Weights of a small mixture-of-experts language model, trained from scratch on English Wikipedia.
Size: 12 layers, vocabulary 32768.
Experts: 48 experts in each of 11 layers, 96 tanh GELU neurons an expert, 2 picks a token, a softmax router.
Training: a variant of Muon for the experts, 274M tokens, 4184 steps.
Below are experts of layer 7 (counted from 0) of a mixture-of-experts language model. Rows are named up (a neuron's input weights, with its number) and show model dimensions 168-223. Each number is 500 + 40 x the weight over its row's rms, rounded and kept within 0 to 999. Numbers have three digits each.
Before each expert's rows: "mostly gets" lists some tokens that are sent to it at least half of the time; "gets" lists some tokens that make up at least twice as much of what it gets as of all text. This comes from a sample of Wikipedia text that the model never trained on. Tokens count by the router's weight.

# expert 4
mostly gets: "==", "|", "===", ".", "–", ":"
gets: ".", "|", "–", "==", ")", ","
up0:580520509562463464473474540416550494536538540456529511545495480520482442576554481479511518544554510463552422517474485525497584537511420510434537413525440516413459524452
up1:454522501521456515467481415460576546522509520501487454553541505484577477519473444430507490567472501471497508463506496494602451430447473574419463452463567511516551506543
up2:394518441460491551480504581526516540453457509475465427479515490502522422551478540478492640521546528469488514500460563469470567469520518453550525511439443523477490478481
up3:427516561477467465515548516504518498470458530502502584545558502528493529473461425476534535463408527487495523520507552534558535424516472552544460473539436521440532489534
up4:499551538489425509514487511538415526476534478498480520509477481414542541548549411451526555545513577508478519493491453488489417461532500448445515500433588510442559500531
up5:443462433441526510537472530528470544462501547493455471504580513548551515453443493475513495491510499528469502480499570497483483512543485540550455412505567502481454500563
up6:470429419469497493506495515549432467523520509514535533494525538542515493477454487488516561522534511517535560456466510419466474408513476507523445503499531486502499569548
up7:491482415493491503531528460482528516482607489556541436504543551561479558499517473525537577525464440504486507481507491530496525517545549512595471513477522500543473533509
up8:563476481459520488599522470537391487514503467473503492507472441486512588513561473565513508531532581494497503496512502527522489490510541524506514492518503498531443465466
up9:534471490490447483493522554482521503478495484543572471496479514471483558482507547469486563515533563563529510491515517481531451441501489473528541487487519533490416480468
up10:500506461510460499472465528550483546472465503517560467507537557533502593516459497441631517468432545554434564517480415510530536547509508475565452513499514457460584499509
up11:533473476561510501480517459509481526521531488463471539418517552459526501451494518463443473527513591478422451439510496582474413463540554506510533524563554454579513481508
up12:566484510527433459513509454469497471491514472451534535485490537479493516429514492543472505522519524494502523563492502519501466540479482459458483440585544542527579534502
up13:468531491538490447508415549467448544472519493537481512507529508459488518524449444533547542434500490429462500598541506503494481499521500492527594483502465491466435519474
up14:514539498471520487457540480465550520493460493555508532466467490523495606473494479479500483556571561592515513459568444520585510501467567480482500477504522530529481483505
up15:458444506451507495483498544526557458496517517438536496442479493555507548481420526498547460491507534555420523461476491460535556494571422492491533547495500524461496473524
up16:522452477495521523481528459492512432523453541530538472506559548472490455479457549431454456432492545530523534606468454468496460473459460513486485558542475519473499512481
up17:513471525437462481555496514460546547565482474387531440429505495518507524517467490545574501508506537514534520584501527501530515570485490487477509501515473554459458400534
up18:495421519504511476510547434498564480519486507514455490559523556538508536518437500512505512519514445480388560495468505492530542492444513466524493570515480572529543478571
up19:475522467470459495526410534486588472491599516519443510473562489571489470518516586501498515532549535512506461537467429544537495492471456538489515530532514442460482466475
up20:551467488511459436499488577439523416490468504539436468487472452473469418488500480477532551544464532529554490467489456427533487412470493454496523471540459433566512476514
up21:566522438549471476473593450459494459424505547515571512484492466572514495478489605519467480501517435493464515590474469484558486479454560594490494526415469599478491486526
up22:507504522529430506542470580462456523467535536510575539484521431433464536533502632531511536478487506470482531497549497441477432496503472564551499502546443520510398592514
up23:521503552527540622497499443493521597571478529491541529480515504505450500499494443518449464460456433474500478524512466554472518510542430481537512544533502475550518455519
up24:477409607479516465481492453383501482547465437501585555471502504480509382521376458572436398514475604537510478473510460502475551528532582534515538486523466505499516532509
up25:520470473531522506487516426504443548499519577391499530484550437485477485504532438618575548484489458515467485507525504571498541497507463523506431472576479550557364564482
up26:427473480530606453473496467467451438493588531453491531456539473572465432488470483487445472513500557469514460498594528500516526468507408460538507484484507448480461474448
up27:489540494499471523491493490513480477442485468580560511485513542546468565466450501486495492526568516559504489485512554496486486488496533459528474519508516509515522551562
up28:451471511424558513520457562454522468463495507561417474483566496568482466489475405486557537511473536487479584463441452546479458529488567459503489473453500534574526523499
up29:553506479530511524475468554509482514461534463565486497517467450402484438501483519487466545499474542457511496502536479533507456523460459527509573519490511475556478470548
up30:477517481481484450494553535530591526541482520530519584456589476512508503530531543436566521489472474530523454531534509539522526556514452508448518446471512473515567539521
up31:468567574530504500431517475448489517496555438536486580492480493493485474536523550496513545505504456539507520464484430562455426490452474525531440550438502544574459412492
up32:501545455477514480522495581527526591542530537443498512476503451467532488452514456586527520552446528542546498513510559542541509499493453428464425476516481494513527567490
up33:468476526529501403490476466514481485458515422431555528540473471519569469405613500482500503530488546474545504542498515516465488504474546468471451484502550515475506489507
up34:424487545498373472501488573442545528525515475549454455482493493474487450571471438505446523479462575590471490503555523490474530440477464489516455504528514502521542521403
up35:484485548479512503595426492444444533509467514597560446501509475537497432556510478477510491468589480487543534494538505445534501491561485441476573515532511475399480616502
up36:536540564479552482564449508534405435491509613480546493480540469503527529512513507520473487495502495485543473488550487484478541475468493474493493507529482537424460443472
up37:492492570509519433517508495452474542486495491476434497518481525462542510554527504410485506470471460445496528495568454533530586453492458518508488538536500438513523569441
up38:525532510484440497457407579517507448532513560563575549487478567565544497499497500534479498517532458452443573551470457481495524534500535486515526498498504476456514465507
up39:568484428525511520505388510486409487509560489480432457545541484486498516475531501491489514482424499478556542472534393458513517495587501511538545467553427474402490536458
up40:461470443459496443515554530539452480447512524431429484459501460474482512473518550581532543547523523436482552505510495516507466534531476485511557517528506553537514520513
up41:507429471551504530448494402550568443508459468449480521498490481475530461481462534531472541528503466534521532498504552539478522497495428421484496497458501497491457501562
up42:531504433515543476423560476496433501476433492510557528461503464489526525521539486497546540454547510530465509537490577448545478520501537487477466521499501544576453469533
up43:473531485543428430521525529484474490512491532464492430512448498508463474490531476461505568533469469553445485479459467424531527498463486423555488536501536553456548481509
up44:491573429535516531459449471562437496457541444549506504515514461542519457486558557477513538519507515463517489576541486499496492539497535478517540457522405523554561481499
up45:508537471396454526438523479623476475501525498553500442491535505573507523470528482463492521491527500493532523510500519530475522579515451427489492441525472548468524499502
up46:480503565489546524550528487496409533500517547555458460497559488483526529487479464537471506553532492494518542482534516508513393537546504517523471455512466491448428577528
up47:507526452520483492437547535499497406477564497527585543511539457511485554436568526538515569548520410448495600510527458501503445540540498515524569462466428456512490481512
up48:493527485487542553450489505520509525462457485512512493486467507498506457573529517523539486498447523508467483439487467558566511512509495520580506526457474499443506483537
up49:439496488429495466475537535520502503487588538498546482545527487547502484414598491492547513514459553441525525533450510559525515558454520510514465467498515528536508575552
up50:531423558506524481517484498512485446530442494495543472484528545555474530486460543511532523572512530506486532427516575409468478533457523514479501449523511472556514533495
up51:542539543509507476489477440407474483506448500499587488589521428458469503493507486487499485525477405447457552552491539410441543525444525472466511513506462513476462503528
up52:526509506486538488566556553499510462444543475556495491462567473506529532466443454495524495447442501506483516471556467557482491522562467542490476544541508521428500508485
up53:456517494510525497558469455562450465520516460448544474479535446495458516492534570591510523493601424544415496554546500524477548515523524459523530515482525564482496513514
up54:452512468566607517467469468520502404501430527534481494539546436563438537473434537487480525461483487439451539499463494561474514554489523510531521535504496552566537514545
up55:508476430483498534559427441482481525475502531498486469513465517567496453470544502423508505499465527465479485519481434572489579498499489439475531521518569453452448431557
up56:487584554538510494481503508578453487425463530458462513539452486441497481421546545552547543481435532535437496559532536470477484464513497454501459466527519520553497551499
up57:516546486547465474467551448549556537494451568527588414534523533466440509452573487506475501469481555563532534494528479442514504436526526495461495510510498507521408502557
up58:533497487492459533436427488525495466487473492421527485583514504508509474422572499486520452507375562474545421476529384578500497565539500468520498535541509556497517546518
up59:466490378499435517495419522564444515489501528416564474537497536520511462541590537506586492511543515415527524507521452493491472490525525523531473572515501531525475508478
up60:544561544512468477471446457504464504539575517529529514456499512507536560453538491472434526530501565541511513514449532457542493474487417545503480552482518456490528468504
up61:420508517475473535515443492532510497482553581449501513531441514470494496453525530447473509574520510532518524442557493527432486496564483522475522495447467487498495549417
up62:549554567491489516532528537540459501421474523472442509470519504576486401423547484442460505543470501479528532482524504489522463413475483480534436492542505498458475502585
up63:544455439506458483502560449496496480508500539450475450459496534499447518428498428585520526484460514544503530460411469522545521526485577458558444573498468507468494531505
up64:492527493410502465460496487564533444478471513536478477460514520550473498484552477544588521533454483530526493555519575514440553493495458591398437545506536528530529507413
up65:512507454534573516464503462386530521555517522536463426495497519540515511523479511499423496485538433534471509547507471496540473517530442435521504465476536485470483459456
up66:572520511539540504480506460506479521451513501427437471470464483471496486422554476529494477482503506507474514509506441585485472564454505472495498563490554597568475506529
up67:491520485483463415583503501491501452520559501546523559533496447435535488498467465519536468526602552544538511557507523529580513501486469472462546499492509506536450489498
up68:490536516484485402532555496495459494497482528496593461559492519451435544462592442489539489476519565449516455594532507439546500520509518504518472538415525486532541452511
up69:541477528530465497496473480533507450481462475503585529532478544458570448480529540544442418534572608499552445560518446520528430492491513466511516506546481405542452503466
up70:531537532476487482551452498491486455544570516496525478510476548476493407534472474444485508533480516430455436519541565510429452483418552523632530498507438539485479546451
up71:502452455522524543446496588521500549535536594470500512554449597484495516528477563504499428524537507508497464557490481428471461457496539509461421535518519516498484498548
up72:477465541491477552565471478520439504442488545566492492564498489502550542588571485497540533445447567430543450497438515417528552545480518431511516473494496466510461490453
up73:504458502486489469512503507459516466556437403455500458518553557493473501504426534583573473468481498418484530434521543541531489561525560498507545514523517532465583458531
up74:521524484449500438487525500585570469494525500535537540486504526458539558505504524495456521392559455496482464517607507541463460560439506511528493532446515574484495523539
up75:530504483552479495417486527502448546511450511478530532535504489500451493478417460519464457463509488500473537573543445466515493464458502498477461523527505552467468487447
up76:489523549522406490544430552514508530489539479517474506476458457565542502488558449461468530421456488457512521448507477545471505514477518513535532560535455420505468512521
up77:540500514484444533503520427455454533543486553475488488487548409579446438526522430455503436557495414466474500557502488448581491509567485467519463517514513488514512522499
up78:532535469485479448459471478568424474454566528469463449542479557591445464472514474477526417513528434478511542518465476440514510503553502487477539487543498479541480525550
up79:608485458497522521494503440493478541429530485504479486458522461490453399534448505457513477497515441471467572534474471477618570509446514524487499555423443466507465564443
up80:560510492426551543507452524516481497501458508549572505544535505537452482470499464480562486582485527505506557429445498547477506526439592537423493453528463512492537450489
up81:497474437481484461504536532520518498453477504515550532526562498512537493555434522457539538500513563518491492482511424510514498467436582507589505474515520429533487461529
up82:486506541472534576483418443489461543477514532449574400538496465562462526448423472456511491465432466497473543463540541496404501531489547468519488537542466479492473553530
up83:455537495498450530528505514495539491519549459483538491493515475526550507495496432513531468496576517541470530437544548430475533443506554478497524565574439507451500520532
up84:492493445510484471465498473548534513474477569517497501523458522447482528449483409468497540499547469486454469475440488419504583479503535459514455503492479519518534485449
up85:493535490470558468488568558537509529458518516507501567483500495466520487514493477472493492546541494433440535559535531451519523526498516495455472472436500439539568461602
up86:502464508539469372488485508518482482514460506447539526565482497458496453471490542531530526539452521464516537505485530511499539455527488507524502485486501529591526471449
up87:494497510430581506550418508393465529586522497413502432499458513515417508516491488523406472551543536574452522501461474526492533465497495493493536554507539522456472531611
up88:509548576444538507509420575485404508585481529487460502485491512441510443512431457484447506536441522507510534514404522504486498437571380527473542534516456470480492520446
up89:485588508472522463494504481559461514478590565475513504533483575458419557495552523439578500492522492565445557523455481461562494529489535521521487477524479506530480466503
up90:513539515508559493415522467511471565446501565476445525532467533492465513481496518471514438514491452492532529603557477543510419500526502523505499534525413525528491483526
up91:596476566520468490477467436459523484475525467441622573561519495474511523534451499485451485550468586543506535484561502527529489451461486531521525469460536523456551532483
up92:493407455494489459538439490462487526529481473554472459549453487519529523494507395477557462533469460486451562493484545512509530592529531515476544493525482564426568437475
up93:513499501486498529456503561420469523490445519505443503472431486418569526477500497476482505454456546548521519524581536446477492522502534472606457521504548513478488537415
up94:523543497487509501508499526437445556433514494503500527504466500458413445528512491464489566499513498553497509487511470479455495509519508519540476513490558479512467582444
up95:532526452515524461541452508479385532510497474453554530505499429493528460458521495527483519464491492559535461464513543443544498524506508433435511573509408487447523496565

# expert 16
mostly gets: "Notes ", "translation ", "engine ", "route ", "pts ", "MHz "
gets: "| ", "$", "; ", "ation ", "ations ", "with "
up0:494544461492549615528446553527445505455449512473460455492474428452521531563477511426584497482489562386437500523538518488471497370471495485557513444497502439481481542462
up1:429453491450486444572471467510495526499469594490522438467502475510464521472473447533498487512507522445477502554522522466483434514532512513465496485535491548492421544451
up2:534487570416471416525547505449492441464514511577476533476511370518524531516517532491563572527490434470470477503526493562484496502517491551541486512537498459506503484471
up3:490499530530468482518497485494474521504529584528496508476487555468389413544516514546470495524434515491451560445524512442505405469506505523460498585544500540563487525480
up4:472472490547483505471536504433514493536506474502522474575593483520521387569430498488503475447521491497473449542519519475454521517514538516508505569520464512477544542550
up5:479532477407498469504497486454486422466493485512531520488506482429484489444488553488560498453480498488474497517529540489518412411478472445464531519501524554500523443563
up6:482445528484422445525535517513564500449467553481411544509552490454552451501456496446468531554516495473547536555454444442470474434488523464449478515505439455468569531473
up7:451574507500515464512467520524423476487503477508494485505574478566521543556525506477465488499524545506409479523560484422532512427513515473493508554509495487481494525505
up8:461502485479484444509393506419472489487460491532508460495558480487431497524489558522524434506449591464536468493545455459541529487499549383535504523452491573510459501522
up9:468510486547450510481550490470534439439469506519425428512515495595480515576457441581439472496490565521364508601551439506448567492529470540500615542562493513529518518479
up10:485463475470542487509421452496487486500412505599540503497529490550513552531507493534510481580495516510493471486471480520441482515506492424418511494550442558483555409499
up11:493463555467502494506488509500533543550513470506488532482510538446413440488461469454538509553471567426490497549562529518466478402483529437462460471469502497499525508518
up12:522516467556495480537604524526504531553479528530558508442511439554539575524482504535469524504555469546501424500459536505523520487495502436468505484533497530512475470515
up13:489531538486404492517542498540429509483536455502500469573522494504493463468440481522497481553515385507466543443457445436513510469493474500456529532501485545454455487501
up14:517562492537493509551454496477465455483488517572559505521572536584539480581454494553482566513540418530495517492570456462538499471512559488478437478496554544506509485528
up15:510497361544546457474470452457540497519564480565521513481544540478479497456576466500500513438555503506544458493481446447466430497464507489513514570563482526464472445462
up16:454521533471421531528500472557586449496477488499530499431540472481464465481480465535498503474553464510425496497460476414478544505593479443437488532529513507481545430581
up17:541595552410506488599555458474494504519504472549553449480522511511501458425455469558522512543462506476398495518504519452488479453529520500458452484546466527521501441514
up18:503532484445546516455514524462482427531504550487515504492466547534502484540511500497537556510574502459514493459457499493452533428531430512397491444483488464524461489500
up19:486448418465555491476514431469552467570543492481503536496515474514457543559526481463505453480435494448539439512550432484503540472490522504518465480416482499534473456526
up20:538549542473478475478522468462479449558500438495483549545550507457466482517532481518540540491447536517481544510541434595453417402536489570551512553467473499496506478472
up21:532392532528522456467543470554497561478465489492483520516462476541491569503526384518497544507534526453505434438542523531427523463550463424401491523542465542517471444516
up22:509525449428559588533602544564541519489480528542475503452497526507566522569434479512536456501571535473442428562490402495439496486492486475552527497522489532503445461527
up23:418460448516501474570475511534525505526480546490529445505514564526475470549487499507475529498620519516514563465547504479558480507437500434466518515524459480470483480478
up24:462493478490404466518502457534447455467503543453485468566493476458534490469462446534490550542491516503493499569602473522453494450474564492479434532517554556464501502473
up25:433452494521434521499441548493458459435495470504479565511509474550495425495517501558471472493621562500490493538470523497477476490500494542488496503437459514468432510587
up26:473554549499566479524505436514505453452543547482502479569539461530455505447470553571541534471486575372533486522511477471474474443558502457488434479466455514487461387546
up27:539455503505459495489424515526484497528414485490566517529546550484493490561499524526514453513429522527499474531510467553460482472491480553459503586536448518495477441473
up28:459490445476522499492459537537433524464492503464508437531477486493466547505513478495441527460565523439497458514552520482454456436421534484534468538512442529466488476506
up29:538456506439507488479535500426505424501456503455474548484516511551513470503525404431447503478523485476513538516426493553448456465516497446530410526452562522508444498530
up30:474545572520493534509531534468491481536462544456508414448530543553483482513544515434515438525486476474503474491549501525489480423570514485495467533506449527481564598525
up31:503468525493449498518521460467510525507617534531444406515485493494444523474551502486461476523550583494480509532536431515482548437518467436461531491609473451534500553527
up32:495531463485497443498469506444474472568454485510551498492471421520451515491583452454533543524610543497457486546479501534498565467506493538509594444539438520493494467496
up33:426528464526491449450405450541483461508505545493506464521493569511523534527507513469428517480499502526415459516424503500440507443511534489570501574584441494531485493514
up34:528504491422461469520466491499460392447501527531504489503452483523550401531429498478498414489503513485504478541491421499525441487504508468518537554521499508421465465496
up35:456409506467463489580502504472519550479439571530558510558464505494487533532474530523580462487455541437507483438479471474459438467492436463486504464562490475493491454618
up36:547451572497447434507533504435472574512520501504449450493519486509418525546452500494432511560500550476522505526567514473459507413521506475478495523511460608539511452568
up37:484609530443493565568507586496520420494463579474512584552485516551555416513510510486507454463546533508442506583536489506546457463530492477545437537465512577454491466451
up38:539441515473527494519424419539443489464491546573499410541497600450532493537496466450516524477447426505510437548597536543566544545455484522499506519449495508566428532482
up39:470506496572424485529476442470501419505533550566591549547462487486531443461470518506417484483538497513481523551515525451538417475548483452481497489448542482474484558538
up40:540511559488487461492544472520492451486489496514575480517498437520518502479459512540435509472528499589455497497479525429516483459453462464497441531598507526480508523564
up41:481478596474463401512499530526449465477500501425517506424510488555493509526489514440471541536502590550484529482517434479566547503579426473475486497503469517476397511503
up42:504465488457422455490542458569535506507497530407523499492486579467517447546500515507563501560544523519470536451568537449468494577483520449454480562549494527518537488592
up43:518569497512551461533531545493514483529448569550553532457449529482536517556537563511528515471490558534434446616472505428500504511420506487480478561459479527513457486542
up44:510479451514505473494520546504534493494557508534505541492513472532499508532473567521488478489415527551510437541487516530430490443492491475500537569621446529498419550589
up45:440508511528415436471546478463522453495504493529482545489509542524490440477544556485473511566506504452491411582497532443518483488523485470513537487504448472586509471571
up46:449544446481442490550531462491490450520488532503488469468494498487516480548533540501409422511533534574481431546496457551456441519440487448414454490457496481509546506523
up47:448486480545507508470523448468438443486462585541512471512534500458525472594473472456503554525512493501449560502537392486588488519422452435467499431506549518494488593514
up48:547480459547449474483486499500610496501456513550549436538509528422478490457514477496456485539542520487485437490468505542541498484535418519571521450538492505453509454524
up49:519503489512471433502570513455499445565503537543485513553542447465487549582446545460465474560526414474506534497493506487518427424449527508510604538568485504514521500501
up50:503447483487529490542459411498444511475461507465500474501529540534584443501474510516573447481535441493453431487517487515495516416505483469474515526501551548524490506536
up51:520536543473535484582455463488524513549547504570453523410524516528516514489385455536416562548492496427484503542516454538551504538496496501527460509456488494580418474539
up52:516484500447456510528465428472541490477559467548515460532477496421454471448496556485460490527463519548498450567582547403497560488453536439449485497519505532512484490592
up53:495478463464474466443485503491504589584550443562466464468485473481513445544473517539511533518501525446571487542480462539500507425451518477524543531583477594526522494463
up54:499419459503476450505562521418479477504523561560456508437516461498546462554481519472503577560557505457438527575477438498567424543487528472530558428476505546515576549500
up55:453546453479478467524510520530445546535415480457566494516523496561528528449498570496465497470552466506511567450498540533546475462524455489536563496550477526501536467505
up56:470499613481577485448469481469546540503548556527560510515470489555469454528483449515461489552511480465511500518499518486480542483498450513528521487519466442501460494529
up57:459509536491546499549401461425466470498479522548498462503492526554478515501495425538501404473529434510535485560511468502518490455470536460479491511497531530474527525453
up58:519493455483509463535519464509482482465516477545537477551489541485495492504483535553438487552471515504470538516497487445525503480457506488533527426481421590464513492532
up59:495483475445442494520482524442485581557473510475512508499532444433520416506470462504514486466528537430510494502579530517547553490489504487484520520471560501474519492473
up60:496507504541457496488566495469513528511507555494522583470550514486461533528512515510480510537540469477446507554586532435532424491475551426442506470576507491598499556458
up61:467452499530382540514480507431487484479435549519529498504492522553460547519431460510497476476459459514443444540520441485547535514468421512460489489516544481549494441457
up62:454455525551433495438519549510471524510518512576451507472552494475481483504516487495464449550511462528510418475553401514569513490545540411459531455452499448532505508512
up63:493567454540518505483431402491405474542498462508542500535548537517502493545467475429545534563519526464538462536541401517562474483502521469546469449486491522543490475471
up64:489554555534496505531490417482464525516519511524491526495536557465594498488513470492420465467525477517533511583544536456509499475500486431466480488504443479492454470487
up65:452448445533472483499494477538392547502435463484487493527554546528475462501480488513506474552444554479453447574505502581442428494559525592538491447508518448525510489537
up66:496484554426432429566455478540457500523449521402485519499523545483505469556460488465470517528468539479521490487487490520465517467549545433408487580582533510490465480565
up67:498478514508419481504524452484459498506499506464559467492532474527559458549441452440402462536533434553494411505491520555533488412432467514499517499547490493483510474503
up68:491494516481505515540487574509396534504560465517465447532473456533503584484475596526414486478504491534434521532515470520520445491434583548456509518443581533510525495479
up69:508543457437484504472444513483483416507531569508416431515564453519462490516514523527573477417507565421464434545526521566537506493450543512498466533535503511422478501495
up70:528534535531498581523502453441455526451473516527473477451507496502559448444475509448473406524535556523515507454480565430465506474490441499587435479571530514497512509515
up71:508479566481453484490507417523481469488485494625474483586490521444510447402482482515474459507548587473514441585471487533461451421482511530448506484550531505525491532458
up72:526439519412498519521532460538539476612434547528499508544532586519419537466493531537487481545509487478435492429534499486533554524532547487495477612502501475573513470539
up73:591462500582509490461528388505442443473542536569471513558476607510512504556523572494438476509486445525512497588495437559554531498548611537558515532553506492502522469526
up74:436502492536560471461460429485434510458493579547515549504494453497513503514499497505500419458554436537473509513459503580508530536549475466474583485535462585454546480540
up75:432490509504442504510460424510513467490484481544499471475503463471566496533438464518474497485492482541494520513512511475523479451444517459492394444533513477585543476499
up76:465530467535357480481419509481436477528501488474397523491491486473466551518561538541475482458498487534465520519534455529546545463477553452556510563499486546499521492496
up77:532539450474477498494584416536472502526484450508528485495469416551503507487436508455490495451435478474466390531495424543430469453495503467461538548524506495486559503547
up78:548434449515504516542512525514472495500453471553522518467509470522480478549540453497469534487532525466453503531580456507462483470504449566536467498436449436513432504492
up79:452373455526447534556485475501505411514459569454488506463505514551523547514504501542463459485462492451485501592513480425445471505497516498453502466525500506531556539481
up80:469448487523524443543489432510518528393582468485485508507561464555469473510505528551528502513574541451517465478454499525545441453487531463523511521529497442432461564515
up81:502503528503424510544471496552471514573547521556548459526516495534420426501476470500540495512496536473441450550493495574479513419492475444513534461494431504558529470439
up82:572515431551516455503478474523467575464490490518524487545532400475477441486433502482481566548455453470484510490502530473522495486482501458442512545503530530451509462473
up83:551444511552492489516560497483452471542492557527455503573461538467472471498506521395398427511499563497524468450555494497531455483465493493473528430513501587547543553527
up84:524515487469550495496479451521473459471550504535431523486573468557540479517463441546431532495497564461439543480476418542484496446523515518501541448537475489502419449433
up85:458486468520525396525512524444523460544472535492527493457567553552497519486476488505487459487574528446507547506476509514522514580476487496505488497545460581504524434488
up86:560490510457462587535488482495447474450546486541541482527518508466454495472435501509458406526509488538423451492527453511472517484443528492526476555502528539487484460519
up87:558464473447410468483460491505427470504513512514589558454483465466525518494427544503531536553494472488484455525482579555536551483469394506470548531520488542517521598598
up88:487491502506543514513498544512423452486515457425517507512517517518511471525552494526521504411603481451555507499526515469467461437550582499404551534436488544513484458495
up89:465500459521543449513509518534456462482491581543503499508574439505513525505460529452540484468545546468481521546549536420509525518554583376527477577455545535469463529496
up90:495530499461440553540481465505504427521447487483579476494508477479536466481458401450473468488502495525518497467525524442460565433426533462532431464522469488539464485540
up91:522501442527500525603505483538511464439482476517557526530499458456572460485434500495466504529488522509531535550604490423417468447543547548538541517503486510518472468541
up92:494442462408482552502563494531518473548517456487482412525486523533496544536518509476491449553424541534409519452482557396466533509495545488496506531468518579518494559531
up93:520508477501453454493397553517411481470493575562484451550534533420492523536451478441504509517522474528573488518482464416487505495538455459453507573440502437472410529513
up94:555518483497411459439610443524507449484485456502521529469545503468555541480504438460462482475544504498432426504481516557477543489548504495509524495534414516550514511514
up95:568489527443514510469398497482471528522450421541509522428519445504474407457429560516481503535471578520529524397562414523507506530526442531471503478531455489515507448496